config.yaml
normalize_top_k: false
routed_scale: 1.0
balance_loss: 0.00454
norm_eps: 1e-07
optimizer: "soap_variant"
beta2: 0.99
train_tokens: 641800000
Below are experts of layer 5 (counted from 0) of a mixture-of-experts language model. Rows are named gate (a neuron's input weights, with its number), up (a neuron's input weights, with its number) and show model dimensions 0-127. Each number is 500 + 40 x the weight over its row's rms, rounded and kept within 0 to 999. Numbers have three digits each.
Before each expert's rows: "mostly gets" lists some tokens that are sent to it at least half of the time. This comes from a sample of Wikipedia text that the model never trained on.

# expert 23
mostly gets: " b", " g", " w", " M", " N", " c"
gate0:475547515546487512474451496494549523508538498487426445483478508516513541440545551432445516439470563476537549463460483535484433454505452493458461588437481489513536539492482434526531485569433498505495515499466493448504530447524483577516525544549528447484485500476540578449478549490549460516468509427539489481471440544511458555614505577499512492503542478518509469521498602455475436531487
up0:487542453453428505517472493452504526523512491495575452510467473456551522517505492457508553512523563464481488491473479479548385567503532478517491540505467571523575511511497543478513457502517515498485466514507517533582489510584420503528530490446452436474559490543485521480505426529543423428484508468483516474469459447476457512549503441604431495529507509507515430580492513531438512559570
gate1:476446451481508523447533494491488469601551540483513418492529448459551490532487522489534453499552485496487454477531500534443511433482430487602564373510463477458476557590510428505494430529538520579538478489477521483481518566511459527539516494495502534453464521538549454554520461508425523494548458536467455543485482470528546498491464516531451480556485517519418487542537528526481501518521
up1:545513494465482524548475419558518464512469478497522491551510466511530495502540493497568564465480440481491480491485560432548487516448449471552458449553466483523473589480465522487457468560512460505474489500492521523525429502455553467498486539506542577495477505531485475430444466491502462558526518478479576429514503509601461480480397501499536446592481506552492503454545434588519479523570
gate2:509533506444483513488503440464520454530433494504489493515454470525495525566431540454450551514454538514510479455575384545472533506497505486473528419468584555569492475561511552491511500448543448462515531462562528503453486504447508543503560565596536495486469551540486495509372518537467516526517494539460566510561508542525480487459530507521498465506448582496481470514520485460506503487439
up2:349620504508508473530478550535520484522500481437475545497462525545485537448535528497401433460499547523525578489527559478547524526523471495443462481517473532509505505563458499512509438437474504543505474480541552529452476521530523559502443435447567511498514545508493515521452485472519505498499496459482531566575453494426455489484499492487544530493480515534555535493526446518464409502548

# expert 11
mostly gets: " he", " It", " she", " they", " al", " n"
gate0:515516546401486497546449430535530484514490535515526531494531500470456538522475427505516534471481487468503504531470495574503450522523544495447510481561515526525497479502535588507524563470546574523497471474530472517487485606498424463562441504475492472431515411515583430539527458531543529546469478527438472516468526484533487496558518546532507504442532444485468554444454506425432464465437
up0:560457584547453513477501526573488537513410485384523490487455484485555517557484516527471474492498504484534523517501482538474502496537571395486503464446445435511473456558436505588559512467546489454483494503490528598445474475507518519483439508517481505513549480457487450560535474457520503537564446497464478493509464491494579510573516491515453513486514554468477474412494497555531559474485
gate1:506539446494521443459544575477508443565493414443518491467585474496509579441506507496504500484469491553459473533526460471423493545505500568483580428479504476557477501482525554516484483455437525572501505477496511596506468497448510481478539446509486547531409522435480497475559503461550511536450523479559473485450567463546503535487531513472453525504551508519560507512469467568536438515437
up1:543457521595484497542521463486558458491456460441453450547504548388574469477512498543471552561481469511494483526478544467471426480490524600543514435510462560510577491469518517463540476469472504532466482541512465471560515515541497593519562489509514503526481475400469480506451475428550488484591431528484530533525491526531441450487470522523524517528529561493490469474504499446483460506476
gate2:526498472414494468495556475493518535487547545487588393422542414430549470430437548488455553467538491503482512553479516471460504556455440492453502457500507488525518531484496560493452546549508468533499557480572500572547527496477480511545513614531526488479518491518495479452451432488509497495469538525496520434504460474439451541540514522494541401481539533509514470503494472567515484533481
up2:538579536431536457513462488546504511574501538505520501547511496490538446479476526447486471485422525482477474516530541483551538474474513551548434513484563508496446463406433424457485553497583494506521545547542478447495480512463475474568491462432528528504467413436508445455499517482556464518419484455508550504526495488523472459494557502579531557557437490496491493583510534484468509558501

# expert 34
mostly gets: " his", "'s", " had", " their", " its", " her"
gate0:503543472500509461450520457556499506547474508491504498516394460519519492454469494528464488453502491478471536483479527544526549539449522492499432422540483502477492572584495585455470486532511507578458481538488469466529549483535437501435533510509484477503492515515485516504515468565502524464425520525519443533432567481528487506468459607546515475552531375453566528492458475565594486485511
up0:459488487506469557448477473524504543466435531495486585466392424540518500452474467509503447480497522532448531566482493515584576549460534493529487516541534440465430468402504526464479449560498444550505535540470533554497538511479494488537535554457581521502438490462506551550473524490491559556495525442487493511559510472543452448513470559557485445474509503545513477461528490510573516455473
gate1:490449560566437493515532483482439487469566534507500555517473461475604452560434523498485540500503509382542475485415517526423483548483507483520500521538502458490577505479449534623515550431476533515491503468521514506507487472492496565573479519509481509513498543512442494538533536466581476464459500454488462476506434529535550512552468481482488496529471485422503512488491463501428572483450
up1:521506486523492490512547534525459540524510504491499465436477513482453544509481510480522579500540605489455501498574473472529555522469537460468502467532530439513496501472520540458517490491534485483438543574465524535486507498446480496551461496526464506454487538470500468527568446514568616557534490436435454556468489507426393511515369465513458471508563472467508514546449461428506493524522
gate2:539523594511500550565488478540584507478537478537542521476507551439530513467492415485463538557486497504592449530469500489518431540487486506542478492590498521483473533511512490412475514530530519508480470546460490461469468429538465469531436490460562474516512440541466550488526472496496527452450413565498478463466431543513477511521569496514556492492410530485447513534521504489545507562404
up2:508468475438520524472533463483490485493533550479495466459529567491481474458473440539483609496486521526511412593473533487513499540496492475589477494517460538492504465521512480460521504459513499509530491515522407507486545599532436408458520514383491461441539482475480556530581513512463467486529559515423521556484548510438532548551468511509472448427477531520487537537503545490554507489523

# expert 9
mostly gets: " MPC", " 1998", " States", " January", " 2002", "ision"
gate0:457551518514497529490560503507488510521521537483483484494437548551509447458505400488575508524542458526474551468490521529555484473536572504477478458490539472443475463560491539494509520513542503473460475473553485494506472442501516455567495427484529527441469507456543403508475553490496524475614450521519509506482361508465464521499497495585522539523540444597525460490446544540533453473490
up0:474504447528535476458484513509534502535400477506486499557518464470525557555526504510452602499558536497482524523441529450541486560519579486400452439478531498494423507566517530518526551455537496438465509575536529474493464563501511505474467485495496442553432539490498462520580455484477545549489528437483422468481503520467496475538500562486551537480415489471486552506480544459538426509509
gate1:498513460485468494532465504550570442453582565434453490465467502486526527505468468519536495511486450424549527475535491513512595519446513481447430525531476507562543486486465518524458492548449534436441514490478404476497602501496515495523495480491601502557512512505463472493496499510448495509479487547525482455419459500577477486523439583502579501500516550538429487441471538550452534472495
up1:510477460470512499487473518441513503496470499487524463447534492489607554495485448485559472528556481558454444468556536572525408530406501550477500502540461512454509451523535469544569564495509527489473546483476553532470552520474499473505452583475470569478573492518442521467470516519548533457471450457491537434470578446426546482537509506512485503453480477433485547470507491518583470540452
gate2:482484503493472494518528441512454544575601529525492452514563532503483502521569502495465500482503448550515503424530470468438560477454449532557503486533428486491520536455572447535490552517572486558486488532482444462516469474529408523403439520527501496546451477512550510412477519485495556497491539444477407523559506530514476457526519462460443458495472548549483514542518443495473515563537
up2:479533571521433488453472402499540503515485486545545527414534573491438566494391478539548435470514491498514453564529561534520517529473504420473466456522488575540500414531523518455499438487587493501420442490516477538461507461486541490490491434449529539523512519503508567523522510591495505522470523450447467476526484489474471498523500514548530526518511486531511476508522462463582449487470

# expert 2
mostly gets: "ics", " MPC", "ment", "ement", " player", "ction"
gate0:440521503457434572464504549467475516526486458436606504481492448555529474438534469551475549519512530533492522491514486467414508481510526537574509529509544507527481488428500523499561503491463506519531420496523474526519557455545530484508499505559509492495470425537518490485480484466536429532601526429515442552489445549475549487512489514454497496584499503411446437473510515461468608492509
up0:412515487486460556437432451551539480541511508530502506513566484574492499449465424419486466506428487559543516505509592485497518507525476601506492495528498487504410511427508452510464534510557461424498436599491520509519457519551526466507484465512525522493498443498522420478523533501490479517481519576471513495497523507584523484504513499582540541495438452486508480486527460412502543532514
gate1:445514482485530489475485476469472567472470487405482478522511573478495526521596410513546470478487519543473536439469538504483475515456450537464554564441470551568503483515536515489516591498541480445534550448516538480494484473473433571525498567484536515458479546474534435455463568518464442516521459520539499467542505572490476459409515459462467491479493493561432563509548495515573507500512
up1:528483488445454543525467431485500472509496519483493452538479501530499425428525496471538496501403551471465518480512545490498505522582493425564482541533498470522477449414489493544519485473574507542469453522502506497492504505494475455530462527547554472552452447537516586445492502502476562459544553515582507504474442468540558482531528443558527503463543540545445435525527490465521565513377
gate2:470534464468488495540505547486569472547454466532520562528539583531460528584491474518417543527455522522523454496563485539540567492600490558487459461460519472450461473492439486459485527533427564507495467495490497451469446451516527502573531499552455481464570452468541579569485547406503556503513486504469510493519488550458456538435497526468450494516479544528465482455504508438473526527479
up2:419560573426491527573551401499518480503469526495447468486494498535480476411424507465496527545455494510488473566506465467493442533536536527511493534459473528542520598446463534481541491441537492484464484539474577518538478519470445523489498525508480534433511578580483447481484521533541492562558468489501485506489529551491514510492541503468523538501474479458443493497587527563457478548408

# expert 26
mostly gets: "}", "ina", "ana", " JPL", "ville", " Japan"
gate0:473490517505511513462468527500521489512466509510528506496494484462514527490505514474489513529502511496439565464443472476561501457465447483599529474507523511562618562529363522404506439561591452491536496507491543481504499487490440476461481464460564531489524515438507448523500523519536516437482520441487488431520570446545486463538540562440482467466547587488484518555554519481465455522505
up0:576484557459535485465557436424513544488533531488532525505435469491465440532566530525490454520505461423505489498511584487515468495514505577474548540532474539454516495508497466541485429547492470482462523485530473554518494536537474573526508546491459485539465582444481454556475484465464485508521518432543441570556490533489506523473484410515483491484569513498445398498491581465446473447545
gate1:481543474484495470466492587503503525480523498527533478513504463470508489522518438565526449575499491565530516502497535450612525505487490522547484505512502468488489432474458476496486422483540503514451493480537547579482451491478511533554511536555495449498471448517532462464532418574446538552477534494374447560507551595521527453483489542484599511452482533498518457519513517445426450493498
up1:498519524533488517493370506442509483474469512517444469437463410566521507423480517591477402526469498491520549498451550514507465533493571526525538441509477470525508487475555547470498502484438489497532471519510522539530549514504486467455585517501541458549517503556462469450549427455501522493502464508462529495498476539558425533562510519433462527466562579415501522509480541453501501495546
gate2:505535536530517404458493566487591501483475551517495498500560477548532512541535496518470525492461491505449468492517490537554485495515526372522509485528517471493518547445452517405609559477523480484458503515538534539522501528543516503360501452506524539510525446442507468487517429492442513487415476511483477418471487512528536448407495506480495489494501560536580517503494464505496494529534
up2:540501565493505548432454509521532527553604431492486585520516544442477538486505487549523448477485522509443457511511524454495476499570559533393415489469521521518562514520512443508549537512455441478482539525541496433440413509484523457471539441542541433549510561519483519448461486475494471506511544512571467447476514481510564546536524497553479549490443496500468486479454494454524451541481

# expert 14
mostly gets: " K", " L", " J", " U", " Ch", " G"
gate0:492490476509420498480525493493461450470457594350476463567555517433546499484464539512480536501465549561540562489516435510475522473507500467516520488484467502579568519410511462461505452437522468505473523480515536516504504501457491581541530454490470538459482442493484519501549576523551445499530539482482570496545496499486427507508544484533480423508563484465464491518514503573550536447499
up0:387560508501550535457450483459449536546520501500468506524486504508450573431466459528463527464488413536505534510531587497569476471520491465490510506531514464515541546505484532513494549523490518540472467475540500536457516447493446485459477403502496438487539576532553566546539500510433508468467550518491481504427478508451497519544570483514558497480483473483589594509529465442437431520499
gate1:473500475463490503475458554466441542546470490489476517387518524527493491482538457463473467527509499497536502515548454512398521468524463511485513589468488556550510527509525481519541492560475481440498549520459511548492542501513519569480490417603388519525496559542545510541524440442474509439529494457554533444463550453482535497567458510458464567507418499507529495451523493502473574473533
up1:491520528491493509583556544491494500488496543565521530448534514424496491458455499514498453552560466515490596457503473501507491495466487555552581455494485479475410511534554530554496575534430458505463475452577522486507494453529496488480471439418537468535489453462429448502585544495551500470492538467488515458443473539481496454469554470503489478472550465505589504550518519446450507565433
gate2:541521517493506511529594544541572476525526473567487499476440514513451507453470497515468498490584453425527523490543541559520457521522450486495492529464538459468462526442464575440481557518479582517525485527520528605410451526464394449458461477481519446519469465462497531501534518485460482551505517542440492450463570563451472541547476503457485479499468492481573483431515520496542511519492
up2:501576490495489493526533505535535456494472460490518563520492470518460522546540513556522476475451459443474507482475517496493465505540479504462493510515538510407539464490500532427413515487542506509412537476584565553504560562443552503583467479531511534565451468559498563535513517484510559515484417409510547448532491471527483498507511524526466535583460443545531503531497470472438422439448

# expert 15
mostly gets: " ·", " at", " during", " in", "\n ", " under"
gate0:515479480545476502476516530508576564548526552494497513499543494559571492431548411445497514463532509480535494460546500498518493391501407565515527485571515495502472464451531508575465490491561495480420517529549518505437505602473500558438544540390456470513443501521496463457462521527501522458499476490497434463455505452515495535515497440525424490469492495504553520469569522525540510507492
up0:436444504441458480485583480488488521581460526509548470472441506507471527463553559541518513507560510527507517427503484551526473484443573423516538471412534561446580498514521512569517486439466502557456564585483489481474517445481529442547511496512496461505505475514509460470477412522551584447510471505483461471498478560530521525549527543535515462514501570530431499517442456491520466510528
gate1:472508540537463471555515575484505527471459491459543526498494519547491465468466474500490417505506521383455523514534468450505542530522442535504488483471540461535496520534454578548455516478456543505458532572523514472502483500500498502480558555479471515451508459484478457531551503437508458462527507469567519399520535455594516534599551420520460481597484541423483501511525431506502488483558
up1:492546534528455438463565436498491533485501575558476542524455517453452537529475462553470494485453509501548528513451469543508492550541526527469450420509541481578471524549508539531514507508527445549479522575544513495527477490545519438467540531482453530473488408441493426436454467493530466482523526519451416563523495542509543502528547459440497477593448447516569528477463497515528490576541
gate2:508548478521479520527467514490548495520542524398556551531482542455529415450471486467575402513512488487489530581509519479511488440521499494496495522549582560506456541472536510426517468472483467474557502519473584444467502497451463544518582545482458474467432470554556531448503515495486518457504475430409486411565506497490539528519496476499437535518531519517478498474553527484530492451570
up2:462539465511542423480511549518549453490445564442521502516427474519471504603435472446476456454481484432477471501486390467539548545458484479536480581587512472497494428527499441525477513552549520528540563509555448474495508508469453543473520501487507526565489574558536552484507456510468586450498505506439500514530473508537474465510557455557521513506522489529508516531486487515426515459451

# expert 36
mostly gets: ",", " and", " also", "),", "==", ")."
gate0:571538523488493564475514582555456539528482495428475505408487489441440491432493549540516466503501504464493475520525510553520549471498544517497490508491467472571524490499507416532483438467569542523525520515429532484515465485451514512452537531553477461512498519598530481599446519491518471493459477468440494405514485500509399526513462550507449464481550486422492508500591470530460505453516
up0:448521495485540546465526600566440566491536567466502488452483549473420580530470489493479475485468540486534545472444500491530493496487485521508471427502548497422492502548462438473544526475530495511543533461457473527534540410532487508436475601491498498468549553464485431514407530496519532468444508533591509475548499496537471529511493510503507470509516403531488519492492535402515483544540
gate1:518478455555544495518502474534483588566552554529457571498468491511471570517523499552483467476481471518447507479556518530522459511416499471439520502440469502515494449545513418442578491409440536475469609486431515475441572401460491493531498503505489494496535527477469502472502490445560504530520558457611493533535510481526485572477482513542487501499534461495457469537521501535491452517481
up1:496601554468551402464527494515500522526493478478490488503465501506628519475475477510482442441546473470498508528468526593486476485511496491527450486537494446473469498498502421455553521431511501468467511453527536483486560512547498564504561509490489492408500505516526405535449520515509505515447565468479489523498480446438522515528535481473469504387568533590483504505572514543502535469453
gate2:462503480461487528541481493500489571536499516469445492520492477459559558570481520540565440481455471487530488451526527541496464503529483490523468515549498508468537476545525492494480562455556555556552527490470476467479573548510499467456542421506482528502430448532540588534469479510548513416496557456431463409524453494463440524525519402416497545558516470425482524484513558556478461496487
up2:534459456484485480550464444444477487533472540502485535507509503543504429477533577514559496525466451469497520504505480508487516429527576488458432514509513445463518500513549511508501503490517496417482492482523529520487496560504489545549515595572475517584570568511491453492467413603444457474570544484539568488411497545487536480464479456526477451554499518471449466473419543493459528446515

# expert 3
mostly gets: " ==", "\".", ";", ");", " ===", " where"
gate0:491499509583515534449456567570475500471471423436508473535530548529516511554479531487488476491515485544493490507425465501464484546466466513489520486539546507549492426456531462502493479515377504511560495526601441483513501482532498486413520468524511529603517494477471461474513433512530432569509489488461553500507537542540405507492468499470447456561527496496485588500551438563467512511483
up0:469527506557400522513580447456488460510572516421509486506483528527473477608511517503526435509565494497475536537497457510516559466430464457554476574544529508506548516418535506436519480490517486513531515534494468460591493517514494561448495495512472460566523472488478473471526443500565492487494519521499489485526488498516543419548578503475428438489492443499543468481540574505463399489479
gate1:481491538439490484521519522511448519512473457511488558528460537484510465441488437430465528472547475523524506549503532553533497455508472455502497489412518496518481457507448590564505522557569549508461484509556465439487468481521506520447526504448461532588422523491533522485568500440477563469426510545441449505427526491597479461512550471558450522477552551506525553439541488497447471454543
up1:447478497469580456483472541582507493507486430466502513459445434573536511537502455418562482458515483545489573496538539501448535511456536442511526512474483486470518473545409506496528525428511508514517536505515424562543553471534496465439561469516537534551526580482457468487520484448522584516454494495521557512503556558535551491542459487477496495480456434523531497499566502464447560425489
gate2:578535546430403519445461491476519500492462599445504470520430458506523460519471525495532512470512478449480474515510463546449482485479528462582531446583527550492452480558431539553489544440488552507466553483496505574484476497480494491487446548530518497540530531474468453569497477476501507463503426516494399502490495500534524588464544478484535559520547475487464569510583465541542515485500
up2:466455521561488510556606448485597455447462525487474553517476545440430514520567527586466510464488528465526472477511526434476512424494475526556531536505488501545545493476541495556522503457479509566481517536502461453484463532458464511468574453540490426474527500515533540493558438514493536498397470493491474514506508543562555466553496430497490533485481524479485499455562532510457435460432

# expert 32
mostly gets: " N", " b", " n", " st", " t", " re"
gate0:486495476534516502538529503476439536544515556512498496475507466541503475517523470525470530558472479472512585463497429467533555481502514521506394471554499527456423491497566497507494544535438514520395507510516475485476526507539519560555492566486524387562490562453466517433452532530488507465544513521425576506482501550510568463468414470417499476439576484508500482508528523520450493489436
up0:478439513463473576523520464486480497496504452558515481474496495568531508553460526557441536486451473488549513469483465426465444492500465477492527486453444507453527484500551499436585512438503540442615468543616514484464409519539516497487432522520496469485513538538514497506526480575501500578508473421553527536553499497524517490521488500498553518540421479484511463433472524473568531563469
gate1:523485473490444515482571533509493470545486615450473486471511540532438564603447491535527525506486458513547505472552527556466466521481530479485485479517534509489455592507489523564472526502460540487478496465491402493501484498511498430526525508510482508454447465459505547479526516459478491500480568487516521510516433483524511489487670393487537453534484463537475522488491559502511443464427
up1:432534534514571531477476445515548481518486493476481509540486552455435456499548524491465566524372464519482559465581541490461515551560543492469426472564477487459583556514520518554472555503450497608452434502501500447493541457427484469466527562508476461529508488532497509477479494501470522505494509498480450425510551515559561442527526466456457531505504511539465470484504433493562521515486
gate2:458496534477519523516568457475500416484439460512477588572495472508423486529563501492520459556498485494553478463528582545517454413502426531496553574513526502483579458448485465479532508494476486492465502529469536529514460463450497465446554477460466465488478560566509509516437572442511498484503529413514453518474504522509497551464502437513475597488487487575482471533515540455519521481581
up2:512526446463518522463485514526502544504410543429511475436466481441496511483455495450556520470513467512537528468505507526542555436525582472459440514429469525536497471486502430502473540499552489501528557511478492397537544464404481521537388486474532507486486513445476487590502506506556528530468508523525496448427533480496535479566509469577548471530513482539473523538556555551486573455473

# expert 39
mostly gets: " University", " most", " Party", " South", " team", " player"
gate0:502523473562472503483475579579507531515544497489531472501538478452480584485500490443523533515508521483502456468519502508519541530491550433505482507467425489493461505466419517479558582536536524495455525486565527532484514470561490497516465498428558503485544511575400536449501573562475545475489446515477411486517436454476543493408476460511543473407436540484496533466532490512520519432555
up0:446470480641572497468553503417484602489544478521468512525492580533498513512577503504475524483481523446472527545444509455561538459540515465503489481517482467496456463479456505515411554419525491563511483579552459539388459468489534472524452545478573509511484560488479498515520535528504520484433495523497428490526547476463551507491514484500484531483494476524475548516525479485441448486469
gate1:468514463533490477506428595485540409576534557551525478511511507530489499496507557440484494502489557520513415444553533499508478541518456443528528556524460605464560493514441554483554490503456549508438525514535477404504516514463508507465474449474507519558529486485461529500457494512503461479477485484480435492448447503457431538477525492558560573480539546459498441544481583508508446450497
up1:460461443499456471435553533492495430499429479495500506558543535541482480560565534528442416478520493529547550525562580455468513471593487501498496476487485530470539543556514426475519498445559534488559462489479518544511560479397545525414470467484493502466470507563459548544490500478516493473510464492472557519590471550509483550445516535446459511446454503491534483465534516454543457469518
gate2:458523494454528521433443570392552541514526524461573503477492467477524484495511511546444522538517484498480579492492465518390486458503518519440473497478541490518474494516478548456535450511455512474560593490547445532563590501557486511536444484402451526494514529406464494551520501471459527448464511508471536472536535492515569477482500477530554501575556454510472487509495530460531524496443
up2:471491508493444466473525494460452477508489471517499485497469532554469500503555527445536521505499488444482539471523543495501515535561499480516491624550441492511589528492475522543498392482474519487500503405577506525554502518481549417442469549501495502511513517469472608538429426449479496524428518502417519560461482457460567513577500501588489552517542457503488483453514509513528472480482

# expert 10
mostly gets: " League", "ians", "ama", " football", "ism", "ado"
gate0:474563472426539441522508515570465436541500557513607520563447499538457454471481493520541492518500499453474514487560551477524517525543496506515525512506473546453517447450476442556471542489508457554497450479417463513504510472452487451501535525476553393511606491502430536474531537503528548411465483487540441547488420525486481501526502546478551552531496544515503461515540536564470490458490
up0:443497519528495579460494579514571437550462512498540533497493511457437465570500463520483396507527462582447490447494549521504417453545457510450520512533537461491443507449486481496544494477549466486448463505475487519535469545546520506458462494559489571528528482563471500472498478467497523412544515526612550542528471488500448513496550490551589508435498547483519482483483555500537444498518
gate1:447446485523501401465532485467455502544488536459554505555432534520512580554566506499494534528609439503527551466484547517424508466567546475489490456453534447422459578456465536545553509430484476559516491534451548548466540486528449473486533447474517447480522469543541505498487520534470533528462517461479462491561428525440512574453469489462491461512496496509564480527497468523531512501479
up1:522451471512507512508517588538514472474528533527518485455470464494456429440483526481461486565531511528473541485498565500488420515444549568499493543533533518452598506468542481490550507608474452510406595499474490536468484543493490493498541437430469539517458515521500504442498461574456444470524575443502502521517478513471431515500525472534462477515523552529432458551501547552456553485458
gate2:536565601503562520500501510500450504460522558485497491534466475487571537515458451531585519530434553462447542402537525485507523497462518443485450449525502490564504483558486473445474547501546504512501418495483464517530545523453506479441466504462519526532405499460508503482472517457496532505476560521426540491517539517492552509505475494560478518511562522428534545385507433539502433526453
up2:431514502498490541564495477527507432529473399418470448532429484583520450506498533437510514546531561477561577466532473481474511492528495531493488524508468529516441509570523469518473484479564476443473507569579493507512533475491445516525569485481464470570538449438474505522483448511504488510488576509467485455520446570504482511513488488486436519493449533567429468540559558505591482458510

# expert 33
mostly gets: " with", " were", " after", " him", " made", " became"
gate0:406515527450559493512493527451501456495526458476526496555447541476525495505454538474452562577472520445522478509500482498484540512475543542494467572566475604517451498445420531463411481485446461506498555512514428490472499525544448464477438496502522570519523502513449511512552489428442499501479482553411537546492449555525550491443564532515568585510487504463535449482541531504498493504497
up0:569519541406539510455478549430505492483560476413421455463524544539501506531464494512516492484497467520484477493432484489493527523461505513450478457466560409429528442537465479492481499447558440470483544488492599578539508436522522511493511486502460515548482483570476514515537539568581534483568580495531491469500470526564521473493542463447522522563506432479531526487560488528469529501463
gate1:499469582539546540488517578510560498412519420514467529416494529498533485521478440599537516530543462465548473449531490531484568551459499560487518573540501455507499476482509580534472506441467465545506523531521480538501471544540499441475518502525475534513459514479521517450521440459511528488428507532545469485455505489387451584493464549486464559511503509531488483457520394512476460489484
up1:499523511514436547539512502453531543529396506505531546538475530491533559476453480541529489375463511500425553511458433521563485511468519402543472555511527553481549524547516485494454448538574494530504551500503508453493475542552572531465488532465455515430490466504500523524503489489520545453446503490534524519480450570468439453532540428538440527430493454507512554464470514446488524472450
gate2:513465507541467481531472516515553523555483434465481499475546498453542489547521467478534478497557476474510519468538459507514480481524543573484522510546413495502477573424517514490502508426526448589409526453490483448509568525476553487523503500590396540470566421458469449440533486440460504471543465441493497519496444493559511529482508478461474558471534535510546495536569447516524532451556
up2:529533478445475385531535504481507416476424466530541436484443566529502493531476496499488487418479509483479482552481432501534471498466461502530457503519463517510494542519513489565474535526551516541505441511589536526469524550543482493521500541517539551468450529529522440525528438516481456527540439503563512475499461503446498517522519446507410505447461460585501573562502498474595436457444